{
  "d_model": 160,
  "routed_scale": 1.0,
  "init_std_router": 0.00925,
  "vocab_size": 8192,
  "norm": "rmsnorm",
  "norm_eps": 1e-05,
  "tie_embeddings": true,
  "optimizer": "muon_variant",
  "beta1": 0.95,
  "train_tokens": 512000000,
  "steps": 4089
}
Below are experts of layer 3 (counted from 0) of a mixture-of-experts language model. Rows are named router (the router's row for the expert) and show model dimensions 80-159. Each number is 128 + 24 x the weight over its row's rms, rounded and kept within 0 to 255. Numbers have three digits each.
After each expert's rows: a language model's description of what the expert responds to. This comes from a sample of Wikipedia text that the model never trained on.

# expert 23
router:131124097123119077124119096144138099106096134127149094136122136143130116140112059099085153153085136116092099116151110119139102092126140115144149148085134143096153134087127156097108113107119086152119145111131126130109125121098125128148144152
What it handles: Nouns of time, events and activity after the or his, such as season, year, time, election, career, victory, appearances.

# expert 31
router:126144137154139107110145095156155106082098106163133130166126145123118152153137109145096141129120136146126127144156119134119125118115137074114171161133158117170154128117145127118112116132109102182175119146134073117143135123127127117179148181
What it handles: List-item hyphens at line starts, in-word hyphens, en dashes in ranges, and opening parentheses before numbers, as in four-year, (202 m).

# expert 21
router:136112111110106073121158078145123121103092089145107142126123119095101151143096067093100101184112124159078111116139138126146121117144152105129144130129143129093100177121123130109117106118157091141150102122171093115080087117164107117150152169
What it handles: Later pieces of rare words in taxonomy, chemistry and names, such as rop, yl, rel, ro, ly.

# expert 15
router:127089143113127108143126139143141082104143077138151112139122105071144147140127139089105124139093109135115055161129106157106096105103161130117144157130139157107104131129158130093135135108161096133158149091147106112150124109116092118165147166
What it handles: Section heading markers == and === at line starts, plus subject pronouns he, she, they beginning sentences.

# expert 6
router:126066092136063132123112106140166119071119132088116141137152198108124113161109105115085132165113164173087118159147127133111126087100132106114144156139144098128142149110105122156153102130161164159126135142156094106135129098144096097130146135
What it handles: Particles and adverbs like up, out, well, more, only, compass words like North, east, plus verb-ending pieces such as ed, aked.

# expert 5
router:079090138140083110126139126205131137071124113141111124185138134107136124164125111069095125137126154140104115107122129141127127108122126130118175148137139147121144175136121101133150126139151111143141154137105129118096121127158128139132118179
What it handles: Single capital letters and digits starting codes, abbreviations or names after brackets or line breaks, such as D-A, DOT1, ABS, 5.

# expert 14
router:147120139147090097110093110140095088103123124167152132158144112090118167163053096084117113137089178144101096141109136133109128109121122097114185168142137147151115155132138127116179110128147142135145148107121120089092124127151105090168135147
What it handles: Common nouns after the or a, such as form, family, species, brand, and object pronouns him and them.

# expert 29
router:135104111147114115086099090150117124115128128093157091203140140115099167152153123103126101146120129153121102099116149179109105135105129129100159114126170104117112146088120094115140123135133100161155170121137142096133083084151100126180142143
What it handles: Capitalised sentence openers like In, On, However, After, There, plus word pieces after quotes or hyphens and LaTeX or URL symbols.

# expert 12
router:119114132088115087116123133115159123092149074116141100109132132128066136146090101112099127128105158152121117130134132131154094092125136112111144160126153132084101150134084077118137115104135118139167122112186162101092127131134089113142131158
What it handles: Auxiliary and main verbs right after a subject, such as was, is, were, has, had, also, died, helped.

# expert 26
router:126130131140114111123158083142163062085114119122157111180143165140134132129148118112130139147136149161121100122150132155126095100135130097092146155142168127079105136116081114140160093149140090141139139129154044105101123094117101076120155179
What it handles: Opening pieces of longer words after articles, such as am-ounts, ext-ension, dec-ades, inter-im, un-, con-, plus not.

# expert 27
router:158112113112137102143126116140152108064071121154104126123128116124117152143125113103148107130112108121131124126131141165141120089108161143072132131076156155110122136128137117089109109157105137147151146108115110092121108060097084120144145137
What it handles: Vowel-heavy final pieces of foreign names and places, such as ui in Tsim Sha Tsui, ia, uma, ić, ū.

# expert 2
router:144117124110120113123138109134123104092112096139099128153159142111111166148098088092118137166098177112126127143138167160135084092142160127117166117128123129101137128101109113082110114153136122119138148116168136097101121066115141124119178132
What it handles: Proper names of places and people, often their final word piece, such as Nebr-aska, Alber-ta, Nigeria, States after United, York, John.

# expert 0
router:117117142112084075115122099154123099115103100138162130143171118107089145121124109098129139132101143153116107124143129159123077098132144143134140103122173140131136156102125096122159109151131121145175138134180074092105129102099123064157131148
What it handles: First capitalized word piece of proper names, often in lists and tables, such as Al, Mar, El, Ger(i), Tri(poli).

# expert 4
router:114140149151117113121098098141096127051105111092112125189130120133124134157138124114139140131103127136140115120134113198119133123126145101133146148110109136121100132125130143085161131129108153164141144104142104130135126096107076091159156146
What it handles: Single letters or tiny fragments inside names and words, especially after a hyphen or accented letter, such as Ethe-l, fund-s, mater-n-al.

# expert 7
router:110126129140117117090098117121153120128107134104123163136151143108079137127128111087092123138106132103110126145148135145116133106132160088146146141094152094132100146098171113138140079094156112108140128109129099120096121101162094138148153137
What it handles: Derivational endings and mid-word pieces such as -ly, -ic, -ized, -ated, and -if in lifestyle, forklifts, amplifier.

# expert 25
router:125127138124128102115111117152104117125093120115170143182150140117123153124130123102144097129106137129133123157126171168115111046135193120118146122135134139133123146126112095158138115129135135132132136140145118127121093134120104130162194182
What it handles: Newline characters and table pipe symbols at line and row boundaries in lists, taxonomy boxes and tables.

# expert 11
router:128145115134096112116105115125193120097115095154151128119119140118125132133133120116143132149106145152106102137153150118093067078130127061100147115111143142133149126136120120112132079127133150142132146110145123116133098093118116109129112133
What it handles: Mostly the word of after a noun, plus institution and role nouns such as University, School, College, President, minister, coach.

# expert 1
router:116116158116148118110110097158132112089151101126126109149141134130102150122136119113083099127105181125133067132105150111117113104084130089088164136126176080145092121106167116129147118138112144103129177149106112130124081160094131100131147130
What it handles: Short syllable pieces inside proper names and rare words, after a capital onset, such as F-ug-itive, M-ers-in, g-ull.

# expert 3
router:137119145137124090124111117159126105102126105120170138189124152115109141163135127102103123175117120168116088114124117154078147109117147120083134172088120084154121169117075095109145126149128122152131140140121142083114127103122130128120179167
What it handles: Digits, zeros and number pieces in statistics, measurements and tables, plus %, °, km, such as 00, 19, 000.

# expert 24
router:141140136138106096110111113172134082089098083137119129155175152142114154140110102091128117130109133138114096172148128190120073088110114104108152118134147150113121140102144123126145119152134127143140149136119121124141136107115108135166127190
What it handles: A lone capital letter beginning a name or word, split from its rest, such as C(oventry), H(onda), B(ub), L(ock).

# expert 19
router:122147145156128116069095104174136116101140119118144112154138111124123130151107125079141147138083144125102111143147144143121084122092128092103144129133162096147131153098132118121128139125148128124133178079165117109105137101162107092187136133
What it handles: Coordinating and linking words joining list items or clauses, such as and, or, but, which, who, while, and serial commas.

# expert 17
router:105140154096126139108114111142121102080142123154136150148125161133123114137096103082140112124103140173153125109156137143108077057127139106107133117129143145063164138113106122147120113117131148162150161128156104119125131146121085088129150162
What it handles: Prepositions following verbs or commas, mostly in, also for, by, on, with, at, as in remodelled in 1634.

# expert 9
router:096157129089139118082122095121116110064104114124111137120154129154088129131111118137117112130092161125133119141132107135153113078098174143120184150121157125113137162110142142142146108156177105139146161137138079123145120106137059133124140157
What it handles: Short vowel-consonant pieces such as in, ar, ad, ot inside foreign names and surnames, often after a single capital like K, V, Ch.

# expert 8
router:113128147160085100116123108132104116087101108095155131124123145091104148162130099143095117124106148107134132117161132180106082096104207125133137128146148104087126175125109130129143112187150114130123150095150140117117097134112097131140154162
What it handles: Space-prefixed numbers in tables, scores, dates and statistics, such as 17 May, 1991, vote counts after pipes.